python train.py --n_layer=13 --d_model=128 --n_experts=128 --experts_per_token=8 --d_expert=32 --d_shared_expert=0 --activation="geglu" --moe_layers=[0, 1, 2, 3, 4, 5, 6, 7, 8, 9, 10, 11, 12] --router_score="softmax" --normalize_top_k=false --routed_scale=7.25 --balance_loss=0.0156 --balance_bias=false --init_std_router=0.0156 --lr_router=0.00163 --vocab_size=8419 --norm="rmsnorm" --norm_eps=1e-06 --tie_embeddings=false --optimizer="adamw" --lr=0.00249 --beta1=0.9 --beta2=0.98 --batch_tokens=32768 --seq_len=1024 --train_tokens=289800000 --steps=8844 --dataset="wikipedia_en"
Below are experts of layer 2 (counted from 0) of a mixture-of-experts language model. Rows are named router (the router's row for the expert), gate (a neuron's input weights, with its number), up (a neuron's input weights, with its number) and show model dimensions 0-127. Each number is 128 + 24 x the weight over its row's rms, rounded and kept within 0 to 255. Numbers have three digits each.
After each expert's rows: a language model's description of what the expert responds to. This comes from a sample of Wikipedia text that the model never trained on.

# expert 62
router:094115143113131126120110108113155138142110110134117131168112124151146122118139150114140152143137148123095138145085101146117090158136109083111103146163103101153126132133091125125083087107157154135099169166106144176148123092126125112089085154134134150152114162116157162096153085157109131121127125079129106128123102107165128114165114146112102129132136154094132150085099162101118103104191
gate0:154145150149149142124107101143113106174129109141113156103103129114107151103126141103098102091125085112134125026118131130109144121166157114120116110097106148121124147118160096130127150154105126125093149146134104144136102112165101092136106121119131110114157091179125123122156101145105159142159102139180111123047105125113129150120121112144142137169101134113143121126157146098129160130133
up0:118098103091101127128152149110132140101133161114148106140166120129154109153129127133134168129144130129126124232126127119138112129092127156154121116138148145122138121112102155134161097124147105142144117141135132108135158154090159191131141126126118137140083137100132120143100148120157105125084172133078139166182172137149137099153133160116085116083154129146114112148105111148137087135119
gate1:113150150135116151098164131084135138104114140136144140169106145122102109101148155154148106123144109130122132100140082151166161117130128104162120130136117152137149121121112159117093153127129187133105096142123103157125130134171101096117186146101076082120161119106115135144123119145088128117167118127196113066154126123133164178091138133161112124085136138142139132126132134114145130116160
up1:106139101149156076135130122165118114137121157141099106116138114127124052152156111139117182152100176142124093136087142119139120090137152116135141104088144104152124165136142106147124110167150090131125103105143147146101140161146114148113144114098134154168095126129110139125116148159143160134188132115092172151148122135129071148122112159104141144138122103126114161124176116102164128126120
gate2:147156085140135145122141139128139165101156095158102154130110138124133153137119093121132170132115079115108135164115089151147136113085130116206116119140130132124109128124145183090092107130155098118167112152150108123133112124102179108129127111119102106146150115156172169156141126138180144099154135125098172126132136119139156140149105089119130146133175144156098104164133141120120140092136
up2:148139153140122126136145122133149108116075084124134095112135148110157123153118151094153134092148127171118111145149106131127110139154133135066115167126113143120093118144161113112144130088118139160098157118130122122141122109141152101135135181114112133137132185076135120135127165169096139157154130091148120136136114106165148096135154172178162118115092120080150155087110155117146163149148
Linking verbs and articles after a subject in definitions, e.g. was a, is a, were, are, had, as a.

# expert 7
router:115112175105159125112117092121135120170107130111163119120158155144116141104119139102094104151090175134110160075152130128159099105163093100112140144137129149125134116153084157177136128120100147111150170152106133146161146160108100147145165159086150118128126117157150155116163086080105146091145115086135103098134113127139097113154126122096132121136116153116150085134127142138114156152152
gate0:122120118139087120095142152127107144136120138127143128131147133190103118089085130116132151133139115102159114104171161126137138101164106168111076154138145165131098115136122136124137123119113167105125165145105127124176144176125170075131114129146158069097192123140142144138137131098105090119106116132134114125121100102105163121153121133143140129131083141163137103145095127139089139162165
up0:135149139117096150127168167127108116120107145132132134102139133142092130117122121123103121134122108089143087137130205109137118135131113167106100084123126130148110131114136149146126177103120169144142140104090137121130159169112146096132129129125116060074182142170145151131127154134090101101109069101143108163134136113097122090137108150121135129128115118155170082107126129111135160122159
gate1:113146152142159109083125107157139129109117142087133133093088156153153137111124110130116125089135113136128158107121089155152120122129101144153151118143124096141114140126103134188134084074133125087110126121141115154150113102145132174134170152141154174149099089064101142157132102071103157115113078128145112129129083122115162124115158138141137129137137107175123144127094122099128122153128
up1:177123124169114177162109121094111159093170128134115109159155115147100067115131134143157134110122094108138126140151125132134125103150157123151116146135145112124153102111142083105120102106166141137164173132155178166121094141114123119142151122137106109124130148099144109125092120160136116171108145132108134117168139101098195145163091147130140118123093126133131105115121133150147109068147
gate2:131109153153107115103158160139129167149125113092146123153139145111096098171095129092118145131110129184154120092136149188119115117144134120085129135161118136083104124151115135129122106106106172102111158126147093113153152149141135081158105122156156103129184175138133158108141167095156090122115140152115109143115093107123115154141138096143139110163140157102120157107127134152102154097131
up2:148129126117112114103116146134132160104134114097149108144131155120095095163115154108111120125070081164165159095106135143148119106183137127088091123157120097150127141135136108128106088108120158125117147137148107163122128120162133103145113121149152063117165163125138172128140152119161097137146177128130111151144104110135155145159161136156158147151146173075120171119156107141132129124135
Prepositions, articles and possessives right after a verb or verb ending, as in lead to, push-ing the, integrates his, arrested in a.

# expert 26
router:145107120108161102142167128134113126115127101175106174114133136132079161111134140140137145162155115143124088155129117107098154118100156136148136110162132144173107139090165109109135165152161140145153168148139124097124120143140127129091133151099101155136131121116107146094104163141106132150101133137109112177081132139166130150174077153116167090131138128147097093113151166136163120090114
gate0:116139105154103113155150109137084096157130100122101137137131100090125143170151131159102091084121137127138102123153133084146144115087144102125109103163147131117132119115177149131117143133157108125126160110128174095177112129111149142121114131117115155170111150091168126079105130121122175119100094109122098149117131090125102097144122146137141154131138061120113128177160120117154099150096
up0:163091142087126136121123117110146155118121123139176163118161138143123101135107095108110130150131156096094180177099119135117133124148160169158131141072096155133136127079143091125151105166099138112120171141111135148122111153109138089149166179153127117159140108153131137158106145115119131146151161148111126139120122129164118159108141154153144108182121151131135139080137156141102132115168
gate1:166155135162104156152119136148098098183149069103134106148122136112133101111154165084131093166132107153111111126151092118132139167105138153148099167145119124087132141180130122121086138083111142152114157111111119116132151099162144145136121128157137159113131101096092144112155120133139078138162111123159091129131103124114192125100120140140117144159106121131113154132088126127101112111153
up1:120104147098152127141105116119156156148075162102108123131114111105129133127093172131100138117143167100143158068139155173133093116103136120088169089112143147141143111108122122157180094089142128138152110120120107167123137144108145101144114115126135116106140158129155116157135100110112133129107134112103157089160104153126093097153161121158138084136134132102157151089147102118131118188100
gate2:129101171121148124108137128139148106113111118143143131099120141087098169102128154099104130114173123109121098102099155120134155140124161142141112145146142133142118189112116119103110167123117129150143094129088138098126138142138128143115085137087152106101125125142090149094093182131070080140096135130165125139158163158114083129115094118175179115115154094136108096154116126117117124108108
up2:095125164122119162113138123158064098130135152139139141133092115114110137115145135120121153107161132099131072106112160115132117136133111152122105131124139132128127167102136145117121176129118163144157092156116090110127148130135109151117133144125143105134134135167085165112110113126097086095087142121169118115178126141118107144116101091114161148112164071186101086138090139121101118101170
Month names, year digits and state or country names in birth and death details, e.g. born 23 December 1989, Chicago, Illinois.

# expert 54
router:099148133110175112080177153177096110154131126134125135136118162150095109092149108105111166140106112132149140131135132110148157083110128146153129095112132106143140117143131102163129151152120143137116102134121102122115091118151121168163079120138089135099165101148103128110151118137090145157096162145160120143126120187167101161110138143164104116115153110147108078155155143145147144097148
gate0:138153105112122124133140142123103132087143084135101088162091090135146139128124095132133080153100114137167150080105125111148157120090142164126122111120117112163143110122146138099124131110108148123121117075115130100117124120154083139145154068144118134161141128130113121079137130145129113138127162128162110104116076119084157110102173094137113180135139142113146113145107182148162135097099
up0:151125078108107159114134109093138118081128058086131112144095086165115134143128131145132081153099119140157145108113156160112157140131135159149121119137143113169120092113120107135137113112141163155144108093111123118116134106159090126144136099109105103112122129138114127114127126133136110142132125129147116069124082152085169135106140064130108168125154132098165140144120143145181115086116
gate1:143109162151132133133111145173151105072108116186146117111103162125085087106137110136119136109118141164158115129126112131123130157110108171158175175186082106145116148107116133082093173105145103137138092109127153077118156126144132054128130145112113110128147165129125079098128147114111128116122110150101108117134115118146128133122129114151140159119138144142097137118119133136117120092141
up1:121115111145135111121086126116123091171138127089092152146182155110149131127095153105169104146134130148108130147183146103121165146142166092135106173134141143118137147154127135141135116164123085125107134124111159111090145113130135120138143134123130092138099166140150090127116118121107168157157097143197122169132133135135092133134130177103111141079092149142114129122145127180128156132092
gate2:134157127131105113143111113130163099134171139044137119132111135060145109140130144147116133113127105111098148132116178134123148140133158095134167181125127160149117145153079121153140131130118098121133102127124104100154139152149138149128164118102111121109137133091106095144129105130087117110140126119123181053156138151145118094135135099138135164127106093152147139157130102139130075118145
up2:154099133124152137150106104123090170151104157158136122137148105126147142131114128120119107119151171137121107119156091136126085156162157162106116130163148121114127120153131144125090122092128103160105171085096196161107132143105118039123135151113162130146098169100128113114101152121144131145144111118098127147104158136135147121138159184125137118134111131106136133094133123111133185147138
Endings of place, ethnic and adjective words like Qat-ar, Buch-ar-est, Mong-ol, chem-ical, Roman, Arab, often in -al, -ar, -an.

# expert 6
router:104099118114172142117136149145104134121108133097135093118152149109087126136161077131116104153146104160174113081115133162138114098113095163085151103150093110147152106161117147160108128144111154130126183168169115116118161116080136151161096141145085134134072149138115125137167132122108140161120100150124116151070088133121122130125162122117130168134126150137142133146111130134113105128111
gate0:141125157079104156105119121152100127108122127153154123139116092123122131126145152116132086165115119089115144105127097139097133140086127103147088134086147135078102154130132102105129128157163141117109149083112134124143106072139154099142138110077134097129108114107092098168127123134172104110177120143123101097099126149144125132090131106167134098100116105134084136080148147122121109130176
up0:121111112163109121149108094102163125195141107126114157146094117137152092167128105140103153084167150147130160142092177110146109107145165125151146130132138150166099094144121103133115138110094078119148104165120156155134117154142158138079137139173119159112147134114158158111128129137078133129103144102132142156164161101106094125151128151133130128096143128109142095135133082113135127139101
gate1:171110128119149166115101144118104114091126083128103152152125147146126104110091102164154110075149111122142157132115108090143126095132152116107173134110155138146152140145167131104107160117137102119102130073100106152096159136126159136150123135142111081147114166130119101115101155137127142109147118134091095077114167159110122125129113125103078142063109125141106142149119086115116117107152
up1:159122113114117188102114176123113130116142107102144123174133156145147138146129119135166112093144117121130107122162096092175120104145123125109146122109138103098148186141150163138121135111133123124146144067124104107106143122146144133136137123124106097134138182136085080129134137084175137102116128129120058057131151124138126114099106108094118139092116136144151134156109124124120144115162
gate2:138139140141116155141101190124141116119092132119145122105118142096116159130145105126153131124100127151161158107144135150113158168130117121131186107152131165091130130147111160144136149125135098133115124100184141135156135134137095166135150118116100084150101143091099122167136145074125105197124104164116095125128110130144133085114147161101105152079086125141137131119129138141124114170082
up2:108157147153132133099140158146110091095118154124161133136117154118159167105121154129109112196160119151123168122149161143137132110136125148126148156108149105107128102153170101116112112124107125138128115098129113137110149086157165144133106167119121124096129098137094137094123099144156145126159125131139192187141146154137134186140140121124094121097064151130120112113096141092138112161148
Determiners and possessives such as the, his, its, their, other, several, often after a newline or table bar; also "ent" in Maxentius, twentieth.

# expert 60
router:122135166137144133107156130181091117109084135114170135088171162102125136123157130114138129125100137129162112101107098148099171124142127119148148091119140102097152135140118136131102180115115123120135099105150144139128091129130109142177098137113099098089182106126076075157107143107131125162184144161142141133134151170148149179108126142133130114113121130164165138123142140141141143149118
gate0:110093131120135166076161132111121101136122157121131116111159121102156131120102171116094143135126108188095111089127106113162133122134156181118127123125145144094156138137102120113144118116122124107129115129183117147158126097096133141172145122172137136123180102120079109154126131125105102142132182120164110173114091157120152136129129155120162125151105169157157124153092094135107134095145
up0:093102140113147155112120107167149123172124137143129134123135099141145131121158099125118124116145146084121172144117117132123180122101125149146120125149099131130115107084112132098117155106095091093151153146130131082154091099119161131128175088127154152132125135158125126154114125129059094151149152147104113191122092111088109086122114139180152151152147119121160132111105152103116108093124
gate1:123124116116147136113091144087102138094125101103103108113117104136118092122149117093137115103116160123113128166124117204132138100158129128151124134116093161146185148129090104125161139145103093113119099102127088162123130099137098127135133146092126106103141101080144089090135122185151117126134138088138149124141135112118152108121144124097120106113071123118149184090161133124148153105150
up1:123101112157082114092150134133103116148145119156131119163112173122126166162123150104080125138124135094149135139164131097104147165140159090134109134117159120117125185127119127124140137128154167110174140146100154137124123113153162091099159128176115139123140157141136142124135109131094150140127102123132113082124133132158082134157092143157160140112137099113132090186127123182125087173128
gate2:126157173140138126186085126126146121087097106125173179121107179123130152097139123142145146131151091105152155112098125179132139123135099128132159165144106143138119079092108112143118130105120139128111096106146090111135150092099084113118131126166103115121125138093129106081161121114168128104164114124104102087143120146135146135156146125132120091103144148180123097097103124106129131134109
up2:086119098114105125137125133129122140087121120129168147118120165097142120125106141117111150103153134108170108152123102156140164100158116149099143137184087126092120123108115148128103150089120142147078141122119094170086117124124087105127148137156075139106133166085145108096123111090160108110142087155126117096158102133149110149153141125120139116128159182179140110114100145160140155131133
Late pieces of longer words before a final ending, e.g. frater-n-al, Viet-n-amese, histor-i-ographical, patri-otic, Worces-ter.

# expert 56
router:164133127156106114194123132119091146081143182100137122143151090128140076142120160140142176155120143126106083093123115153124113107161116117151112155119106142080109081155106122143125119154128156108129141125162114131185101161143155131166113106124098114143140142159161155180144142137140128138161136115162128137123134116168123166150142144137123111151119146116152150110126110134092160152156
gate0:124095170137112137128143114123119081121130154101093116126161119111150151122137159103126112168099127131113116141123159147147160123140141123126164114174125140125143116160136129135113115096156132153073110159110115130131141138114171142136157131139110089145133088095089072107129139140080059155136114141143153166133176152097181064080148140118120111126107109123141119147122109105122143127153
up0:103147054125154139128138132136137171145156108194146153108097137127111147120154105130124127116159103145131136118121110090107129126098138136144102119091152105128145147096143104117132134140122148142194165079139129139095086106112113110086113116110139173127118143145169152132104112117154155114133149086106090105109086142151073140149128124135131143137148114123095101106112165147145124115080
gate1:143134135138104132153119145125128128115123145133160154133142143151114086149107123128097129129096178129154088129150178132116154120083143146106127145163124139129135110135164135112102121167145112090134138121136148123122085161117160131106107115158087112141053135140159173141104160131147156145086107073156090141103148091153107178138129103099156126109115148113121162124095109111164139113093
up1:103155117141125145138130102175099126130161129123157155141114089150116102154144125141070113170124170138162114106164159178120140161118134110120151155099100155102126116101141118162128123139139112133112148163128095105131098171154134107111162081160153117173115114163151150155076093158149111149094108097127102108097112099110118135109112105127142118122102148124119157125092116117172109143120
gate2:155126130157139138082152104140158141099129089128144156074108139147098111094139125111161137101143082116111144129161161177078134174140111166135155084164103095106104167147098149126117139124129135121127135123133141117130082070167127119159135117147153111131146109143123152161136150121156092145129126160115124076133133106112139149149138154157181136146148149133142131096115142115118119081119
up2:152129125160103141177104142121095151143150183115136102149138094107164125138126123142112119161104143139126122124084128122140133085103102137146125142108157138137090112138105168157063116101099153124152124113129110136130114198131125160116102119111134128127111143118126127109177151093143136128143113088135099097163150145151131118153123081107097110156147073180135156120102113125100162148099
Pipe separators, colons and dashes in tables and infobox lists, e.g. Platinum |, | MF, | DF, - In office.

# expert 50
router:104151076141133125124130151123083107116144142159122119139148113137090096105112108146097147101142107143102092144126121096142137095123126134118092121154140089167134142112141097135122132148142131101136115110134121114140138165102166131108119150113125133119127174123168155092143139193113133080136114099164161137169167109137072087143110104158083131112113139123090090176130086160114110117148
gate0:112188089161115180149110150135073098091104140110128144103134099138108138173106116156134134136141130162132130132158150177157150137102093136123104122128088153150124139092172119125144106148175122112130117121112138125161124120125131105113108141118154090160158134100126131145144139155153092113099113115108094099139129060142132120111081101118131078114092129134138117155129152146160100119149
up0:108129104145136129140153131177114142113173132160120119099169082151101144137148114154081118170136129129162165104180108141142117131187140161130112126130098132146144098089176128126093147131138132164166137117081132111125141148122125125132103089117109112115175168118115133085144088134118138126127100090106123159109113126085131146121128166153109130112116093112140141066137138145116110147144
gate1:127150114113136148127107128123144143138174134153106158096124105114145104121080121131120165101128127118112088131134099122117152174131151158161144125137145155154112123148123132129152120194123149168122127163176167156120154121151162158116146110151163123137087171154148145099084131128101177105096111090106122120107131091134100106137126143157128052125149168126136108133135111145111092118149
up1:120106164155161127143147122104167127117092136090137123127100169117125202138135138093152103179128140153136151134129124157117117112124109108146146163093097139112124133101095107116103107074124105136132140094114115108102101090124098107135130131108092142151175061100103092142156115129153121173150129175129138139129137167108111144102119153140129139139162103151141137114139177108135146154133
gate2:108161117141168129109127176145122109165099129138132128109114113130070111087134126098117121134115108108178131135162148109100145125109116162144096143121133121104105151139072120147108147105080140124127135140128121119152170144117122103083120160162098095126120105131112148128191140104164085104148089120133134130143131118143127124157100157130128112117113093206086120143128125153085126162142
up2:080101116110104177145159125186135129123125133101128124130097135106101112158113140085141130154118151115139137113133172128133150092109104118106123150163165128114148113102138167089119135151173104114128121135102077121104101118131149149094097135110127131145100153129205138128138138112107140178095089161144163090094115151091122110127097121111124122135145102114099142123172133118113157094128
Final pieces of surnames, place names and street or creek names before a pipe, comma or parenthesis, e.g. Schü-ll-er, Ballp-ark, Creek.

# expert 47
router:149132108150097140137115168151091070145119130129130119154125105133133124161121123172164137120158099148149136103117196121096141098131096122180112138109158135119117141149151135165134149138169161094140142119125137112154115184174135138125122106107110115140118134150126098153152129149097100099102094145109097102119112100146138152159143108187132120159083111164087136153105141135109102113145
gate0:176139118153097068132132110130104107125098173109089133096123109136120128110104107168107120128189118118087090110137124110109118096136113138133100102142097123129119124106116121109077108126129135114118105107122140119145095146133075143129113156108102113170128116133141122139183146148152148132138142098109132126105142134141084160137110087141149142129104100157078119106144168078065114139108
up0:129132151097127145182106154098173137127096130089154091111135072125124192126125107139135084125148144143117119139135133090108135132115117119138152095124154158131143083110119085150126109120122148138125124134131093085144167142106145149164147118067139137162143099084143135120132141120151115117146142094111068114119111135125161133109104111097092151096139154149143158101124122089116132158089
gate1:122141115155134130098139143111140102150105108142071152134161140140108158104110136098134168130084107133125137111156174139127110165120120157135120127100097128146116161157113114100144145128121141119147156151113144142173143102129114147147127148164135145049098115159092185175138107121095065116110133122145096086105141090096140114146109139134129108145128150116121161092111149144099128129167
up1:111124124128121100121167122129160113114071110144097206128099133179113146149124107115109132137124114135129153145121140126147135126066125146154113171123122178151157114124091107142114113149091074127097139139106132133139111130097130199111152147154124151122114095125127113150154105135094099149102151124156128123124115117151116160130115165140163114158172139128125097096123150098104147111085
gate2:147132150111122145104157146127142145125108130135154105097098113171125125110124134157152116141146147121117154113099160125137140157117132168122144106152115130177142133173103127142110111163101113145187101175151143146130078126106113128155117133126153133122163092145079154190116177118105108158091082110121109145144107099166126121097161114138120138169130117121147176114073132109140125133097
up2:087168128079108145139132123108180157133128110101163144120108148134171126143088157093115111130117132121132112131129123089108140093133131122116130150121113122098112091152074162132132132069139165123116141166103137121129105172131173136106135110119147159148138134141178158118088147120143124094126139140162085084104090119147163144118108121108153139153170142106126112150174111162119158125107
Whole capitalized words or their endings in award names, titles and headings, such as World, Best, Season, R-ace, W-est.

# expert 38
router:116121183145091125132126106157125102125109135093087141156126130129118128125080137129092166116117157131126082103146169169120130171161120141130116142079113135135116116124119135156138100119131105131135115099143111131140183105183134102119124126142128134145153163167091101162145080096150105120069130111155122125158143102129148114179129090176126115171151089138157120126128121116098128135122
gate0:147120134163103126115140085152097094123157165140101101113104114177131143149136148155107122079131114134078139130100138124097130094141110146129099141147108108162123111134106146155125116159125120094132079154119162124162122130166193133068147134149123160109106098149102146111152096137145102107142121138155095123113174152142132104187098117164144102128115115132133119140123105092125102092122
up0:159126082118123117160129165126097108158124121130143153173140138107111072126155074132109153146103137108111093147167127105155202092126112070131182147116142103094154152140148142127138161125163160111168159137135108117106142162107104142147123107123091091107134159135153094129130153123146144138140139124152116119144107100129132163154145099112129168146147128140123112147153163159121126113134
gate1:094142084146121136073158130146107117128131148126112129102100172155071119130176130084158152125150134148140127131123123133138181121125121109116134103113101140095146140101154153128156155180102141143149078141122120071146123099159131150148134127161108103116151115122130136159136156147126142117110112123141108115136080116100132162084106113082177136125139130159144117130197115124118130128089
up1:129117127097126141144128128100164143112154115122147160141143085137156179156139103136130119140139143131128174164090092067139097105163165107097136131156172135128151102156116111117125088107132139155118165156102117157133123156096096136102098107098138153113121141146114150080119117132109140150172101133114140132130123182101103111170113167118104121111115130098083131132123135088152111140176
gate2:110102111127126093119149116102164140095143111140159106164160134135171157069111131142156067131130156122145138093110153124145107132149131126094165112090138142131113118150125116117173154136103181106136126128105100185089123150127119153153101080127157136097149101163101130123102084125125116132135176120156126091109126132112134104136133133152133141124120136124085081147152097140181117132131
up2:093128123141107131110113152122149106104130143112158115159147171158136147092111108146145098101102147119134111101115125157142125166155105142115178146092106135121091110157108113129173142130096179104130139139103094147107175126153114122172115114163138099099197127137082097140148090094142111129131192110147097107106108097097126098133117107155140133146138110140118108121139089138146120136129
Line breaks, == heading markers, See also, and table header cells in sports and election tables, e.g. GF, NR, No.

# expert 44
router:123107152109121150137168146125142160135080170126136111165149153142129124149169170108108164136190150137101131140098119111106114095115106127097146141141100119147163146146120134147116151136146152112108138124132133125166107103122095119146119138140133162146099152155132136133154125126088169099122097139109170108164097081145044106173084137128160128140139132118167098135101144145131111132104
gate0:125177111106116110173145145113130117050112157134145099136132133144143094155142165116125114145136163109134133157156148131108145062113128105130172116114127135122153116127180154089116143145133162123083088104119111118107164150166104122140143109147109140138139103121127102183117150182150135116169109152152174109157103114128139176142112143113151141115124123112105116127132143130163092130128
up0:098123146109155150147130141120164156114108157158177094129118164138149116162134146127135124165141116125115151147138110117139135131126089129089131136156110160113139107143098159081083114103083151101099119114093117115143159093107097115109086166118123156137115149119157124112141180107160138137146145139159117137129087120155143156120112158110129139132115191073127125118097168159146166170121
gate1:106135119159158131122085154103133154146115107158146091129152130120157075119130100117131132163120128110100148106133115169143118103099113137112163129140114129130109098124112182140143135086093150107157184136101111135160101131118166152130138139149119109098115155121133120145134149080150128095158156154142170126161061117134119168150133158107138148155159108140157167096144106156161155111109
up1:132128126133127119134112118130090173108127183136141161142096147114153140114125142179107123133113155157138102158109131091154114127168134093134099112111143099116132122127104104126091102182156148133121105134142108150124125116142126101136104130126101168136139122110153143109142067137105113174117098049171116134103153152140154132115086117151121130119144185083136139185102135104116126147110
gate2:119146136173078151151132143150104156121092128113122130159130127129133103078154135140141144142167167109084099106141121131106121124093112112146134169139115130111146136149090152120117141133142123087118125128143185140168120161170150132160134134112081139168132127080146100145144115136147133114138084124103179081167118100117118114106100131128119117118181120170159150139117138124091093107161
up2:088157127174134126127120134159129138170087126104098099101137116105120102107157108111103128156157168115117140083163160121151105135113109103115145113120120123147151148129086146165136137133110120097110119119175131143131149142108127154100114145119159141147095101107105106126136105121167129095157082137049160089137136118079121132094102139117088134115121126162141157110120142101068123108117
The word the and phrases like of the, in the, to the, The, mostly mid-sentence in prose.

# expert 12
router:120098157117168091150137103141105182135133131114122112158139115114102102110087151122107153147110116100089138101093116169114124146200110113121108182125098116127124141161090125132165087121124132107128125160165147150149166118112120124151104151157148140152165134148123133142151113121100133140140127153123124100119156126154110095154116142197093122148098140111132151126098132145094158170159
gate0:123152096158126129127091171148127132092093128113122095138087160173143158144112155123103128126120113129156151104103123164158153106131118042148104189134125119131102119141145137127132103118106137137149139164103113138119116125149167113115124143140118151151133129146123144117161111108126117108134102161144110090106091126137153115151113130165117187121090157083055150149120104130109129130097
up0:108127138110168113095112103168126115144075122131086119141116183131160126107117107153111091118134124100178122100125151135146163157173163126173143134103158154159090102120145133139164108127104112121164123136116131134074127138118127104122128114148113133164117097159127111095107120120107129110157136110134140178091172131143133106128177169137115187131110172103153121155141126131154145137134
gate1:159115151109133144131131166124083136167131135128134123141157126183141137152133147121146143192106129084127139118108174125149154120107140100126075139138129171185149157106141129110154154127157111114130148151143130119128100122126173135122106144129087135132149113101125079107126177133159121127108086144136109147144100123115101129146125110122139133145131123112130221134114157105179115133091
up1:120146120160088130139135102142140109132111139113081174140119143114110169131173074109115126095149151165131110161123128141101098134133165142163170122115152125092105104140118135137125130144128125182160117130085117147100138158151124118138160093078136136124095133134127176125081094128109109135124124111108123123147125154141174138143159160132123113129128116152141063156155147123063129096149
gate2:113147132098124106114131141144137105149149186087093118154095152092143131133117089147116149117131129133159121132147184124119096134139130093142115169074146135127156142186097140106151113179176152138113098124127169152166163101172123137132097134137121143120122147131130116100173104099065110117097113123162131135151116106128094116123116148133135114121110137163116148136114133145114175168126
up2:101117132144116121107101133125118123119124150090101094141101144132127087138084110141109129108125139107131109101115166162141124119165097105147102183096103115140129123185080114149163110150121135097122144157135152147169151128161130128142088151209118146109139152140108133134153098098096123105117129147164078068114100112133119121123139136158122142138104109159126143094096129146134160165129
Connectives and separators: and, or, of, commas, table bars, list dashes, and colons after infobox field names like "Rivals:", "Discipline:".

# expert 22
router:130132140134169099119162156154103111152154153182121121103155135107105134098172107119108157116111134091123100136103099077104152099092148114143101108090168105129141130100174101128114152165103108111126126095154165092154098121114124118104114135094131091124112111129143133116149146148122157147172166114119152120137179136162096128153102142133103116078136093153102107146146101121138134149157
gate0:128139095202138116137111137108108133116119133149148116101114163114161118086135104116126131136106138122127105137129165117154123100081124159106136123125129123168105126146165129106108175096075145117142151110143092122108093110085154144120131153155147107171082102151134100141139122145112146106137143134123088166112129130163113076100129142141118158140158111130183119152096121091172140082121
up0:131126152150147159149163128090130156144128170139170150112079125145154134078138116102118144157147129086128098142163130125118117129146161106157104147079139089176153151101139126159161096109115128135143162134137127082142112112110124174120137150107130133133071106124122115159127101158114132109163150134120087157089137133167121102072099148146123123137126138168154093147111122119144132092106
gate1:108163111111111104157127107081109133135122147126114128180128100147133121136110095161163144127158124142131119093121137125087136113118107105101101086085087155126130120102142128136141141135118126086102173110165150127135099098124084092087193102129121163113158097144139091185120149155136134083129135161130132171153094093137152132150152123161105155157131131125140135101132140114132133161116
up1:131133146157104102151143105098147168132111117127131129115171097146139159149108101115126136122132119133134136148093118136109130142161164142125166089126127123124093118120130099120126146108114144134156132118128095104129128074145099132099126130113132206103141115144102148101081112171127175123132157099094111166122137134121094150130159140146165158151153188098146105082125193095115157149122
gate2:104156092173114165154128145169102092149133114171124137117142154125099157158118128165146151125130153112166080105140116131133169094078127178127112082131139108120167138179144134119089121115116137110138144108102182102157135173111120122115091149098093108113184115125169118104124176140141135111116134110123150107122140114159140128150101116129146144155097082121128140141123116113128134131126
up2:160143172131189121155115136167120089160162134115140145130145135122111137106116138105160115138127139131128132133131169101144140134095110119121158138127148118118176173146131144091147159106103115144145134141078184105137130118140131123102132110125136108119109126142159167144114131118081133130085115130124143095085103120104161114116142104097141087126127056079125141150138095068114123165155
Final pieces of personal and place names, especially surname suffixes like -ić, -son, -ski, -berg, -man, often before a parenthesis or table bar.

# expert 5
router:157134136160140102099158139161107107174147159148130165144152167133081096147127125128116179086101119128154139133119118126105157098126142152134177121164147122087116121169158150155085187103094123142128116109134156109105096163134108113133101125126084131139136174131112115163149131111091131172136158166150131154146153139153104145150127159104126153134105124153127165118132104093129135118141
gate0:131157109163141139159121141096130084144156159074137135113112164136122108135089149127122161133080135130149110144176135159093115101153153144120147159130127120078121156171113130107105085163116128145143094150143134161141128153159097142146100073148112110135120141127101140171148124116170114120135113139154095127150096106130134138150125071117150158146113143168144142114098139152071140132141
up0:099106099106165171164113132125098143126129142159172123133137140134131121092163084128131126126092108121135120146131149124108132141111136150132138090131143100140109132128158148146111166081085098179163163109113060149111128148148112104132104143107118117093153130176160123146139112134095095126106142117126178169103100126159128110108194125083116125162128111104153108119123145108142152123141
gate1:148128121107097107115126133107140140107128136144106173095165125165135136123103133129125106127147153105132153128110161157143117181159120134115121097148130177129110178134137142109141135088101138167142157097078125123131115160155185079092100128150097173146128169167155139145108094140113127107118141129144082113146138135136109144138117120082128140120180172130080161110088124129123106128143
up1:108142120127152152133115092095091164134096100118141110149119084105141100146129104134106109152124110142126110116134146133127097095131120116149119192105129104131160101082136101142147106175179144070142146163133095119123136104106092184135184126121160115107089110110089111125097126126147158145134121129102140124118121127089145115128130153161096106161090101121118129150164099105151122137097
gate2:158141119117088102140142107150091128150109131128123083141159104140124094165151104168177145126118122155161110089127143151098083139116137171097123127143130117117108125128111124171132136124103136089136141120132087121161119167125100140143143156141094166155142111079128124138129148131137123092102143121138155128122137117136207126131131099112141129181076140109111149091145161091119151176122
up2:150113103154101133147160185082116127133160147119101117141144157093128122158117132138132116135160103186144126124166111136126126146102155115168130130144144116111147164130122129183159122126170115150124160166145162143127127140129110146144101138088126130142148111098087176144158098123135150125122178144101110081103145123121135142104121124103098120128112146116109170139151201112127158171105
Middle or final word pieces of proper names and titles, often in tables, such as Seb-ast-ian, Oct-op-us, Cerem-ony, Pok-er.